config.toml
balance_loss = 0.000522
vocab_size = 23556
norm_place = "pre"
rope_fraction = 1.0
tie_word_embeddings = false
parallel_block = false
beta2 = 0.99
max_seq_len = 512
Below are experts of layer 4 (counted from 0) of a mixture-of-experts language model. Rows are named router (the router's row for the expert), gate (a neuron's input weights, with its number), up (a neuron's input weights, with its number), down (a neuron's output weights, with its number) and show model dimensions 160-191. Each number is 500 + 40 x the weight over its row's rms, rounded and kept within 0 to 999. Numbers have three digits each.
After each expert's rows: a language model's description of what the expert responds to; "comes after" lists some tokens at least twice as common just before its tokens as in all text. This comes from a sample of Wikipedia text that the model never trained on. Tokens count by the router's weight.

# expert 2
router:519474540491462457475440462519417430450497546479517551524482487458512476477451526570581454510505
gate0:473423428503483529535492517484541530507479444516521452485450536543528511532523474518518496502491
up0:517497500461470501600550491509503517533501506456509524492486504534436494454511522452492522523506
down0:520540529466509445497559520512505538607486463483536520507495438564467524540530527531365522494464
gate1:486561541449508457435508533544539488541410463483523501466461469499463431458474498470430565425551
up1:493542522459490509506550582555521518522474531567500466525520542484479390560509479555516524470433
down1:476529405527514513447563489468513516557516567511485523507490515491503512497497528462571519535449
gate2:452459509471516501467514490555499476536469544536504425537542465488462521524467463520470524549584
up2:541485500463483448495580554563495552493468494491490469533427508498524453537517445438452565466528
down2:513436534530453496445487483469485556439504469528447480503555503468515535571503506506532554515520
gate3:483505479496541504555463479528553489528507496463519471463442511563434462517529530445474577500502
up3:522490492475536428563442551489468512515509528454547488510439567491482466503544517482556502541494
down3:478543517545499421533483569501498462446537475473511530524457496514522479466464447491406553506466
gate4:509566455515561496455477470475474464536493373517599508465483570515479516505472515516513443497535
up4:475526531472495489493562476546455449471469557464465473464545517482523398534479499484460504471524
down4:463513593523516495526480492420421506503484543563461543479482471475535493465458503474367588542511
gate5:517500501518516486508520502517568419563468463478495402465535508531429489551519563434474492558538
up5:530457488564463581490505544504569556507507481553494485538473506475450525540476488519492495557450
down5:522546444507479473492485477437509510528523470490505508509464507582448529523593528440345505463509
gate6:451439529573530523492493510537465458522527463504602507547574452548480432504439487507520450575589
up6:423476471509488498521476495550493489482575422492502480473552489542562482513506574538490454498557
down6:443524517426631418479432545509492555473482524526479476400480540477492442458506524592507444518559
gate7:507499521534551433507500499550530453479447479480465512461531491526490475464497501493463521500531
up7:489516451543460490437477500402505523474518473412496427514473544493537533523531530536561494467479
down7:515467525495524475453472481437414490533517499430378558514545551516584459525516433466456436499466
gate8:510507499490562470455536438519447473516514427464544455500597476481476505495494466508452530526484
up8:413447545564503508486524532540539441476518493527518466543530558438483557483524452529471492625510
down8:458551488488518479462465506469604467472580540421483494489477447454451437459509520558519523494451
gate9:525449514517448463513486450553530485547530416465523548551560525509480505539441534484466472539467
up9:517484533486483528528589496513519512493509444461505556579547572478508486519441552496509455552560
down9:439485475542459447504436586555593506466516546507531532449493551501555486604443535482529537523495
gate10:471468529479491565432442509522450518515486509531569484463492503462446507566484511499514533441541
up10:582527527481494443546496519423554520485487528540481468581425457506544499474462543465488471545493
down10:492462470479540487413494481488499431516509528512466451533484539512472476518461473509416610541463
It responds to: Pipe separators and closing parentheses in table rows, plus equals signs of section headings, degree-minute marks, and odd Japanese byte pieces.
comes after: "\n", "\n\n", "0", "00", "3", "8"

# expert 29
router:548495569483515534458469490502447466472571478428555551568483491552495519501424559493530441513503
gate0:483560542548493438512539478440489508504524473506524493508438542576482490455502513497540483543501
up0:561471556452447475511498483578477510458508504632446520560581520545485554501524495486502487492487
down0:504526591542496509474564516504477432455467444559574557533492493436514424528457549450511544519605
gate1:522571486500473473430499510476466467541534531539492406461503502443465437575589410525486558492531
up1:507493486482469473473442461470526527524526566566435517481557523480522483539504515534568555460438
down1:480514543496498509503469481491467533453559467471463553520548543531535566493485544527649441491474
gate2:550553469530515420568423513435561538505481489564443490488471547550494526556467546572499507490437
up2:561514526446518478514421505371513514511492487518456483489474523469504504471486513515466503450469
down2:504496454467501518496487517516522494508482479451536524538441459454488545482520541532591505537437
gate3:458501466465470473539480503504593551504498494530522518529486478508480540487515500455510512454552
up3:469493527526451498459549429482492426445478489503444460433474528527579507449510457545460548485511
down3:554561469475448518464491571482521381499434512545557534548516471472556507455480530439500505524529
gate4:553487498545454527444518490448572491521507442496523467539506461484522559522451510552518565499453
up4:576475485461502549562501397496494526417484592526475436513459458554489550472545547514516513500503
down4:483469402430523530524523566536533514467455532564476548507490514574536510484576497492542462514486
gate5:480426536491505534502521425603469474489508563471519493491527470495550480529512529545520510488474
up5:469477577454535510594453448456373487491570584574486520545531514473533503482467529430460476556541
down5:524521457479491477481503455499486482544615522468491521516539519564510452522440571512538520495514
gate6:528525547427489437461451418453490527519516439463489427472560507522463462491504541526508517509468
up6:501457549468517484463468475517466521452534453457451496460513524531482543516495552548528442515493
down6:524465528509458492457415523534489465496570535543412422520509480526517509454511436495467475537427
gate7:430511447499500477483533503510502484537442496558438501466513547432566438500457520494480522407555
up7:550489522520548521438401507455461544457492457457503464479440532501452545535579492522491450526496
down7:539531611536493505524490479497508464537456534554501489500493467485510463499504458467392474503575
gate8:444416467532535477473492508541460431531587455527557533499494475556406457488442514521503514599537
up8:476489440457439496445535558528556553433494541477441490541466512513546520476533544567494462440516
down8:505520560538463523559438482481536448533423516547498533518480455501502434504499523593516558505549
gate9:475445527430403497547534415536562464461446572519447511549520501442539480472482555578560538462499
up9:470482492493521628461560440541520470491515520552430441580453470495499508478500619508536472464546
down9:524496479513455494473494512472479442490500526440512506487497477547447473493508506519571539422471
gate10:519558519558431512490502574470468481457553477468513469488511476568507544493481482518527474505503
up10:526515528568508592474492472531564545503458436581554539447461487551506510543539438512505470478552
down10:466527456450564529551506431508457518535469497498501530490528483495535439473495488506485496479535
It responds to: Table cell separators and list punctuation before numbers, such as | , - , ; , plus range words like to and over before figures.
comes after: "\n", "0", "3", "6", "4", "5"

# expert 23
router:510473531484456471486434458535429454488490463457509473590483481450461497522404507547477450532513
gate0:467561528485494563568495546481502522513482513500485504481526499492580511456491472417539485551501
up0:510536496482473457485463443472548553508440513502497485541450470501470489455548486603502539442467
down0:450439594581536496448486525514454537536514460399483571474477491525518544473467496490558423425542
gate1:511519502508449479432493563426535512494492598535537518486556529482456469489514483584507523513492
up1:538445528467498562568541523527565521474517487469424494453521565486493467456524528507445420463505
down1:514490399439388463531516493483476527405490503543420533486445478483476517511542564508550527495519
gate2:492498516495472518485506543496508484472492517524479462499506471435505511562512508465535456431506
up2:507506515451509532524483476538541524458506498535475503579515536521472434426490522499505475491523
down2:497522427545503512520464468510514585522432373508527500458541533517497484513589528464489518468442
gate3:547420481454517466493491502541540442496558510501463464529487512522502513436519507540439418543500
up3:553561558583457511565557489517544521484510490573532434521539438500541487463481491536527420472515
down3:514555530529467483511549539474466556468529505483385544459576513471409464488518520572468525438496
gate4:518522513490483508595459463492525443500439521489438454491453494499506446529533534508515466561512
up4:439590519520461524548435424506470479543551505539534548495540412546536493536514448539457497473501
down4:436565574460487478486514430447514510497583444471510570535488470491496552552419560548534475460548
gate5:500484464547577501564518442545537455530529481545466505459488420528530484539439455461492523495539
up5:504476407514455501490462489503443484453472531466472505550522521517524518519546517488544421508509
down5:513530411396500493523529465486463441538466475535534546525441448551546511491480610490533511460498
gate6:480500489560511514422504565562449495425482489578471450486520482506533522490512536457467540535568
up6:390478516506566497507429506521443445484465531544439511396486508548511528576479520477482563462514
down6:609492386553476527501498509521480500480521423475506505473467488499450536507521438493440527418496
gate7:448540481490526587457527489555441511492478513550531467467496527503477505522568455512503503441478
up7:512532463463517508538514453525471530491401481496426467486576496511500520507469514465493400454497
down7:527480632494526450473531513460416524510448511511529502486513526481503490461495546551472470492479
gate8:513481494535565537496437541393559486527478592486517470557532497467515530519537514480490496588535
up8:554526482492463438489559475458433476498469498499507482458530559547506430443499572505508521540465
down8:553469380439471482470550536510491525482499486496502439519482451451561512431506496454506544472493
gate9:450482551456544486439456511413506437586464445524523549512500500505556495489504495483470449527469
up9:490491439471504459417533520485612505493496527565518463461488542508535427489543547515521451500518
down9:537560561519477475503516531529443577549465531488472456417539559521435484552518424459458513468557
gate10:545531502521497565552498571439492466504466529434590510525451485487539519483512457520557446599419
up10:584540468519518589528466529462509480521461531454521476525467462447615521501500475503521431606464
down10:454484382429425458492581525509528496423397545552474516495507514381543529490521466519509520604493
It responds to: Number tokens in tables, statistics, coordinates and counts, including digit groups after commas or decimal points, like 500, 45, 12.
comes after: " | ", ".", "–", " ", " (", ","

# expert 10
router:488455584485516487480492470542457480537459534481500535570505486512456470483386496495449537572505
gate0:537467526504579520552482504485589509517534498453486482433467501569502506472458504539514520541492
up0:501445541525561515526405524505492564479497512550534463545479540483526502500479486485447529501520
down0:493474427405417510475482522466463476489491569523547550481515441475499501422509496469529491463473
gate1:537467500549507469520501496531528466407437582546522430528435467469555466450501472583557504473553
up1:488490496484458527481513519524506516455482411430460548507526525463470503489480544464524534534497
down1:546530496455556438576512556453532499545433530570498476551566446494485547510455466505530537533501
gate2:531482483440519510504491508507467556514453472484526546495553570437494560547468493535498532567458
up2:478526481488456465471456486461533525474419501491520506440510524513452459521493502590525494554465
down2:385480607494593497563532537536478487576469444458494482504515487552460454474519461503423463527458
gate3:549540522500514531527556515455437465512479469478479513478451507549491508463528509486521436469502
up3:489494543455428476497424542495475510515539486542537464484476467528503497517480473460474512539503
down3:484502488526453468458512500452490516453520484488424475435458441565500566462392483495549514461477
gate4:506462522520531502440554488503476503514442474535546429567492499532519499519444509506558527514555
up4:483479528489512535495491553478543511534530450508551487478535521470491490459449502530454465517521
down4:463440428482518507424514458516433517435505526485552505481498596483447544518582486441534555531510
gate5:452531489539525503518479510543533533557548477579450543506503477456512483491484493454462504510540
up5:447458500494519512380479452534453492531493512465491502483542533533514538484501480502491415526528
down5:539474521504428528501514559459488489495522559468458496519532501464548452489508432465533516513488
gate6:443490508488484525509483464532458441467452517570466428496468422453493537509509521480427485558522
up6:557583473497465521517533505479449534433518485480545518475500541498529480497575511530573452467419
down6:491547595595516417519538508474548493505540500515455491474472562513531495434475512522627482480508
gate7:470427495478482480486514516450466541519544536553520479541625507513494569465461472464530515527525
up7:494495516490457419505574541502454504514453536493523482529480545524491535558495461578549546503401
down7:479462528459536521467470556536524480496496498549517440500577495567434502554521489400403501500524
gate8:487483505437444456521553432635515475473494539503550484536534479510468549512545480472409433549498
up8:466434524551534477469501467558441469462538488519563482519514509519428480490511505459488535527539
down8:528490354442518518474455544510477495491453541488457527485424498499541532481517515507512550421482
gate9:538516503528520487506488517490449488538531538547483447551540482463548427513513454457480472590485
up9:474531512501478482511475486497482530520477546564483481526606437542510442509547475517445547510556
down9:507451374499503518493444449528481483513486513440414512554527499453467485520531496517433484601504
gate10:520490501483507505382465489514498528555489476496529527526511454451506496569504511483508493519552
up10:458483515561498448519490496545490495511522497529516481624456415479542489510562504480474500490585
down10:534434456434521491501520543507501544473384494540521494525568485454496528543495535490563505549562
It responds to: Words opening a sentence or paragraph, like The, We, In the, and quantity words such as more, most, much, many.
comes after: "\n\n", "\n", ".", "| ", "|", " with"

# expert 9
router:516474575487517473518485464535524399503491483502489465571481458540463505481464557492454523474564
gate0:580487542468558486491433604484543445515491462529514566513443499462532489505505543464464494478503
up0:487504516538509546493588499532517515504547486454507426518475498575470533498502462463492573482473
down0:458477519554482582583541465513515469517579528500450447530501469494531493550493459488512442504559
gate1:566414495544497433474465512501536435568528519540480486466518464464473474537517541480443530512554
up1:543518485591544541495475499506484486558495589521458490458505451465475519486448543476540523492552
down1:533463570557458557524441430493486473502497451536510530402598493449532483488498504548549560475504
gate2:475506520512489507473520479502473496509571485493542502540510519534521519465509469452474481540469
up2:480506564451500490497505549561415487489494468509487478480490464524571466533531457452458536428533
down2:528550610510469468405466459540546443503455485395467482522487501486518409424480451455520496434495
gate3:527504540521535541525481443580547408498524408481494495500470509470514480510456580504416550565472
up3:529533570503478596515503479504426484481484437546489455454476431484514396500513479463447529527519
down3:505524550528501482380511530492620436517465514489448480508513565504483554477544479456577535473435
gate4:506517511533506521443419395555459401517433519523549599498480540491535518465484576508480543433527
up4:577498517482452417504490534409490572519514526545506490459475517537477495531472412517550462544448
down4:487503454471533473509500487536581552594448470503460476438542529480477514532522475458468446477511
gate5:524500499507507422493463469527542533531519587480454485559498458453500521535543482512529511492494
up5:491531497497524484554563460479539566478567519514501456481540477534498477445506513478526516529500
down5:512463451428485515452532595506495550443421483537515536460526534450540513460533527498469546541500
gate6:511470469476525556545526486510506524571488529427498466562525518575470431415524561463523446463533
up6:484458514468519464497473527495498557530495526571442453457463524465575524502483546458554553459504
down6:484425544507497509535493508451531476535487477514500486491503552474502482453555588456525470443511
gate7:466506553547455455498493506544540440450408549493548527449511456461513472514491570441462451537494
up7:450458446460493501540488489500536454564466499487511504546401508555454490502501426550518559466501
down7:526465429530462511462493505589482435496527506493541437570508458515481509595572487509485451445519
gate8:474533547523460496506528559501452454479531451450437473542502489546498485462468555523508430438505
up8:439531497519501468503454513520524497510420485483539488514462499587461518511533512485520526447544
down8:516476463509454524453481544493512473554474472450518478468464463553501517454528473482560515479493
gate9:513500540492569492513525467443521519519505462540519490528453542519533550480502515475487464462544
up9:458435450501492543549525530534502516477523567502460524525570478556472476513542429412456495534563
down9:474505529416492439491457448545483489599538510534551476574503483574470552496443501497522506472495
gate10:498515559465525519496479514562450435507516510469494467493518485483535487503481501475507580477490
up10:559565472512529497441445457455485511459443515563495468512469520456495475547517495548523471492512
down10:469467530484494469499497477531453474503522491414519447554510470555492485558476489470524474500543
It responds to: Country, region and direction words after in/of/at, such as United Kingdom, Argentina, southern; also paragraph breaks and However, In addition.
comes after: " in", " of", " for", " on", " at", "1"

# expert 3
router:502461554424484453471496514481447455490470512432471546550510497576454466465421519493388481501476
gate0:470477498461523452508523513566486486465475469495521562599488482461432554514498540586448452542453
up0:464499499434521511477484490464552478458443590488499547572498592502488517428494514548446454527409
down0:524454570520556481454492456448491538448559544503454538474535537561551554525445527566492440506457
gate1:496494471474488429513546441535508462568479566481503494522498508520472534513507482465468501530539
up1:539539472470521511526507502561558494596500468516497466552475561547525581493526524477525537518532
down1:510560475471487443483453496529517572549600541472500472468537518492519444455476502524478464496462
gate2:501563502470415558518537510482543503477544537511562477438469547467505527453442582497520476505506
up2:487563491496419450467469543494490506585453474536524502467469526450488521506466499483504460499503
down2:471421489458460508512501487473459499451584561499535494511473529512473464505499424516516542535497
gate3:479508525483586495511540517501448437470484536485448515460523559593428405404465556544501533493526
up3:517551456526510517468476457407487519509431520442515516419569474467523561515519411514496470474514
down3:494530490517522423458427499441433501447524465470507519533527512502460461530448521474515517459474
gate4:469456513486524533487475543521453558471508488426566473532545465522486499448502489505500517520496
up4:487507522516483524459464464505521485524467433553500565399461512475598457550519458454575543519579
down4:506479527450517608564533546540531543481461497524541591524526500524492503437445537502493540502503
gate5:569532542484575539482486491459501472458529533503486489470494476523476478437520480505531468460528
up5:493528475464495450502505487495477528499494469538470567555534507473445503462474440451485524455442
down5:515515491443459482496527514525546463453444545512563430523545507554445480520540477413495422503493
gate6:483501483455498453459522461548522545551469477579493555551511548469453528481470523501482519426508
up6:484596477502513527566541492460459488494438477487531545497442529485501492444502575472463471479486
down6:482529540522510497459575470489464485575525460503508473581501570451470510517449538456457576479533
gate7:549479530563556598455544492503505464456468479508513510452521549498508413484509478503522527495570
up7:447465501450495474464517512468518473496480503578489543462520502539467482526464475484540545392470
down7:494482423515445558496543435398465477429511539498517470569429515519464494513578510467408545478528
gate8:538519543464477491476537518505538497445487556510489568509517519483514513493521493593518554626435
up8:447463469565530464514510478424544552441456522492542547493452548512553499501496508513492488533439
down8:494436549531538417469481494457427469485529486491451483570568507504517464514449461508459515546520
gate9:456555522506512472510481454431458457535438510424489488443520519543539421494459551512486511574485
up9:484499499531456516525521527453444518514423476518548534592510467525523509571473485526519547435472
down9:471448526441571508586491522542533494533465521520523441501471472558531536478516452546606502486521
gate10:519535508501515498511484582545514534507440490483571541508501415500509424514533544470481461514500
up10:489462525477494506439451450457472478523540473531479495562447501472505580557501512523490527500518
down10:509504478453501577459542514469509465461473486512464497509415557465512522446537487438516598478495
It responds to: Capitalized words and heads inside names of places, parties and organizations, often after "the", such as Red, National, Kuban, Territory.
comes after: " of the", " the", " in the", " The", ", the", "The"

# expert 12
router:491485601416505481468453443492436500490478444482502561551459508495456485489392527455518544451509
gate0:533569448505571467506458517447586465474453498463409524552462573535571496527520403483555482512499
up0:501481464536470476539562487545514545464463556535526472598502502491514435438525584528548527506506
down0:509490608515514453517498497476577489480500485477469410525504503493529497481458459462517516540465
gate1:471540467550440488449472517555546520519448532507425461507544532573575428550467440501480505504526
up1:522569473501525520579532544521515471492543545585434392490448511496499572486461497502478572502525
down1:473509548471546525555477439527518501472511509523529546501535449467427484459482500533505448538536
gate2:513482522458544522518416502478487527491556454519424465518535529514505519464533451530508547474447
up2:452543515500544476490519451531490522534515522549531582512506529431535460563452559522502485529389
down2:509520562464481450499554425459488508503450500490511536565467455496523513510498494498481530530529
gate3:559520501453476444451566492454578425446485570443498456457506468547502524502505514512475478503515
up3:479456474504490553522504504535535581467505480545595497548482515384455486520544405535521527518555
down3:446469518527519472463465528463457484476528474557515570487513537517496443437444504560443479525458
gate4:532557507510531525440470506441473486535527497464480510450481529552414432493428496498489465498527
up4:508530470490495576546545532511460495506510507489475425527457466514545491514602530533485577520508
down4:584448547555540512543492535482511539558515554515519475507432480486568505516507547471466520498570
gate5:505497510511483447460518513509472499547548473513566488518524420503457424470513550447523463481596
up5:432554470493549530416511448512525449478497500481526544453420531524470563540479477463543442549440
down5:530436580468465414493450490539488516498509559557467541537482550553500509425506472493510528472493
gate6:506499481509439546427564515516451448490490436467466517468463610547438455458521528456477500530524
up6:491476492518485487493441465473465465550552513543575543450458481535497487519505473503469603564487
down6:538564517481459430497446430548488494508518572472460518554482511461516553501514458584510469464496
gate7:578514481481454533457498510542498462500419513527542518535473460513523531461495507486509509471564
up7:508456527502492471464456554418503507409524507515508484448498545465556531558553508539545510504514
down7:369551419443537472480532480519538465483460503467553405481487439507421522437542610553459487535460
gate8:523492475553558551512587551556516450524496472486540478508479540500493435437473599448483519467477
up8:567498461458469511489455478501479470483497536516421448419481433442541497509481566554588493515431
down8:462416444558435478484481478511541505451495516547589480551406483521569505484570506415559523475429
gate9:513529520498457508517404562477416528548511476543514486529537537543420531447425483480510527488468
up9:432539500494517554477451429560417513563498510519460512571572494474440460484490537498488526496485
down9:518473486462437524465437449467572476579533554457440523554492517613489487556550491466468473486491
gate10:511556493504508501468467483453434518525477454462477518583506530543481461487517449435421496546506
up10:567526503471480482442529527435478513512438458522573508544464584533467472493503466553559488523487
down10:479488442607499496531494500465517447526554490547535489489513497511439535487525497443535540511493
It responds to: First digit of years and numbers, chiefly 1 and 2 in dates, birth and death lines, and table scores, e.g. 1956, 2nd.
comes after: ", ", " | ", " ", " in ", "–", "| "

# expert 38
router:499441563454484482465501473481473473515515529428503503527562444495458465469466529521471515554518
gate0:595528526492547502485517518496504512415468465413514485513559395461480472460483530493481473541583
up0:443524474476470590539439541478413490558541478550489525527496545529490548527480428482461456495464
down0:481495597464483537539469532489570556549486504532519473427456533535579438426501547423478512541552
gate1:474486507472418554401499565479572498553537462487588482440449493441512466479546480480454486476527
up1:510513537481611457518530473469473488547524547491554447420535453468438491505499535558520589500589
down1:481491575541566488502476518537469511436480463472515517495615523459470470443541556459548514575450
gate2:597505516483444541483536480587477480549457530498559511535486505532481498505475476413483492436481
up2:573507513561456552551535539536466473531493461458505469543520531470507498556527432435501535498474
down2:517456433487539512498474368426525478434524429558494492507468551524471482542504511501386469521472
gate3:497492474505489469565519520454505495508527535417572528488469481529457498493473529503527399499447
up3:534473473523566519493499447518525509539511452506548521477521520538493488473502519479529495508609
down3:503519495613496527506507534428509530511484518488536481420493556459542471522440521490396538512534
gate4:503503455449505590497460482477516463499427479457455517496451396477451462507473497514460577503532
up4:510497498589498473461524492485496498429493497525533489525517534568515523440515483505529513534455
down4:502556542467490495451455534544540435533498481515522511530544448510430506458520549491520523548470
gate5:512498511521448552599520472547519484446527501477499426472434458438508481528464522462463500437524
up5:505516510543490502502486467516496421456502557491531494511440516445525544481503520463485592476439
down5:498528508537454518468481480505487595441484452483473411527542533452518515458505583479481495485481
gate6:562563518493498536484561500484515527509510494525455486467481583550444543455471580506482568558468
up6:529500471460504517428508449452448529499468475511551465555480576526527526486491509504461500541506
down6:575549538424515549523462438560538407514471528508502495493527506502572507530522533483495473469520
gate7:534478483469452401524479593567520445532527493593510453528519592484468464449533495559526460483509
up7:510542486447531519477514520444558502468476518452457498479559531550504490516508511476440487510592
down7:593458633511540458529450464535439500431500540501553478511538501483556506432457471487531496547481
gate8:443468524495560446499552557480524449487514552435548484546516511545474419418491536505506508496557
up8:499518471472514405493470545567516508471570552470472559577501477533511454510515546473459523515497
down8:493544449538543500517480430472503459471533408559466486537516538500477495572567491496452569456540
gate9:505528530526527572589533464549545596484535582537515577541503521415525416437525498491509446539536
up9:511581437477481502519555473539500400511543531488516482469629482547472468519503491512489534460434
down9:472486533471491433550488517522573464520523500502487547521467513470495517438494483470538476507500
gate10:522472495457499446584522510600557459532501486491520555520518502507516495512526552495457496479537
up10:509483509469482499476458491440472522530499456535386520528440516492485537502468516460492558486515
down10:546463560518452442504451459440541472435430520443534550515463440521510487534546555544507512485485
It responds to: Adjectives and nouns right after the, of the, in the, such as first, highest, direct, village, Central.
comes after: " the", " of the", " The", " in the", ", the", "The"

# expert 6
router:458460567544493461494459452501497489517550475514477516522489457479447521562404514514405502526543
gate0:486449571533531514505478471503513481504487500494467542556484488513459506495476476530501468482491
up0:501459414494427548518484515471515448507499466504514461469450465456570491450537455385505466542544
down0:533534444525468521486540502387489538538515489535492524478464447427528545496518465453558490514529
gate1:551437519441500564440499524522449500513549512485509552456509439483443483483572474487548528474499
up1:495461471521433499472557481520523548517543532554456465495438473518498502532495518455527482488465
down1:592550635534497494480505515504477529505490508506506515518501490459584516514534525513535543553504
gate2:472486484593490523503559487511585464447518517474513460545535485437541454416453528448458466534478
up2:471511521537511481432500467487449507418513462483556515484492457531531465431461454513505523480436
down2:474477396521532516499504489530463443480363468462531502513464522492508488491506515454508517519481
gate3:525456524553436468505484547403513510478483534510447447442542503488506546620489492517468489536557
up3:526479523465504520364531524458511492459489553518510508510554472493468512530482504458471584508540
down3:600500503509547511528468504540612442496451511586450522554463492494537443391536570527510435561510
gate4:568561491501472506461535587476513463471515507518520505430582520525440502456440505501494490524518
up4:516525472512524630464543488532420481469600518506480500494539499544413424477464475506428455491534
down4:483509514595598508489481487571491495520487452445539516495523479469509506516462451496438537436553
gate5:503547470470533473469501504510528484507497454512531514477538533508439442490452514456508548468409
up5:502506511523488490478519533468570552525519497557504448521524452538481555534484548549510518435525
down5:514524551481482467499498556506465449530500542528535461492556502432455524502512507543627479474526
gate6:480498473568530455525547492605511524515571502529478443513433491486564482491467511544492507490478
up6:517539463483514559530535525459554468431532444456485415474509485530524541507478516494504533524521
down6:558535548458515560497473575501468545501518554501502506573421520561469496529465471550603480521454
gate7:478453526488430476514458506530448483453455508525551458531561460545477511535476540556454490530558
up7:484507475496555499523495463517439517427523436370529481495489501531500467465551486499517421441458
down7:465517453584492495503444458520483506465530495484524557461524449439489445524530391502594414528549
gate8:543459492437468468473418428527570473493439464518507511583505535432494399444492473445507505580562
up8:529543499493518489565473422421536489446465426419490484452493520534462471491475561503514603455477
down8:551547662515413545550493473425447545523534448483499501543491498544548492479482489436417444466459
gate9:515500543510493497469529490502525487476475520479567471504449493522508484488538514484529650478443
up9:540530458432503434419477517478513536507470504534476492482536512489531470547479460504543521502523
down9:511534535432455536512434468496454489525487523510487516488570442534426524497517479452547507436497
gate10:525515543484478417522481574537497526558508503458557508532579409463583521451517493476551523509473
up10:577514540490426423497540549572526440530450449507430490507483478574447530454472547430550504492537
down10:538609446500554522477542481483510502448452530533473536489550477497442558486566542516477537482525
It responds to: First capital piece of a name or word after a space, comma, colon or pipe, such as Sh(anta), Tr(udy), | C, | S.
comes after: "\n", ".", ",", "\n\n", " |", "|"

# expert 43
router:543485589455525504466412494472491476523464501519478546547504497498476473489388558450498478531509
gate0:498484525468469502421431406484484433572514499468514474596539463570502464437408512524461521523588
up0:549504511459504520559552452548524425490505477533512482443550511532453461529455482462438484476470
down0:494538410532520458506524412531469535521474526513458527482529486566570517443552512469419545425520
gate1:562477482594486515542392499514534563533485399520504519546544543497438465487478438516509494512480
up1:527529492475556540503494546540454527513496457479489489522582485524551506510555510411479451535531
down1:512471479490451488439483520518495557547519504562520473494501454475471483499477512530509565500509
gate2:443496497497488536492432525484499508512514487478525478414590455437528544542485540428493486443531
up2:461500538457527488534532461493505529472528526529483443542533562522458485472438489526453505529591
down2:480506490525383505546537506513507487472514478437539508514505476506527579480543545472479523490482
gate3:470486519510525566441506440463447551466426483524548543510474497563513496490489512390518543564501
up3:457483528487528580503460527505457522567466535507467450452534485489520602466532492460472516546475
down3:449502486559508452530523477507414505478428501544531460480476472560531515524464470465604533531481
gate4:543445509541516530386464547481509495465399501554506460546545522423418514517519483493468431517548
up4:535519475500489411508572577512520496484540454509512474512456466433529520538523562465512482508500
down4:550444642447512503533523577457524524522562478457495517477510489489549538457536475477512491457507
gate5:517540506470544517517497512565524479492533511507517504458526509536454534541512557533507548559488
up5:492548473598502477488527525578517500403496509489449485607496499535511442478486487516475474445537
down5:500452471540445448530408465516487475502505508467457521530505487575420473460530551517554508455410
gate6:490565515520458447494467473466478487436462478562544529427524434411447464570435512425488418541580
up6:467494503505518467537487436555556458555513487556476433499461581548528473425506534483506491507516
down6:484411530471382492480496499542475516517460531487440427619474472546518535487520492483538534519507
gate7:500556505464509516423517472523457470556546472536530419504517527467492453498436488476442506595549
up7:447546490467493545519509538494484473486500486405478556514491504554528421491512553465534524504532
down7:498497466445482508482506609469521488476493543570576493514454512502524483525449525469544512496534
gate8:505467483549513483534453540500501418519577506529487522495489535532463512586542521503485506504592
up8:452483486439499497458572432528514550473448607477504438552462471513495443483532505449462465534436
down8:550481596442523487402462459598458552507526495564571480521449490567520496441504512521551541498504
gate9:485450513456474447492514512560593503469453492479465462538481510575469489528473552495558489566475
up9:495476494540522495443601552500546492516456475519464482438492358580457498530502551509472518464509
down9:478527492490456509538555541533461487463481511472491576494457517498540505510455516557723541518502
gate10:535489507549496525448441550477562464558483531526518530508519545467563449452484485499495488522496
up10:495485506556505501463491487471528524508534521532465464505433520477548456464432527458526497501453
down10:459467532512478456458518502486483549518517494475470501494548480436456513515513428519449488492432
It responds to: Sentence-final periods and the first token after a line break, quote or parenthesis, such as However, In the, St-age, Est-imation.
comes after: "\n\n", " (", "\n", " \"", "| ", "/"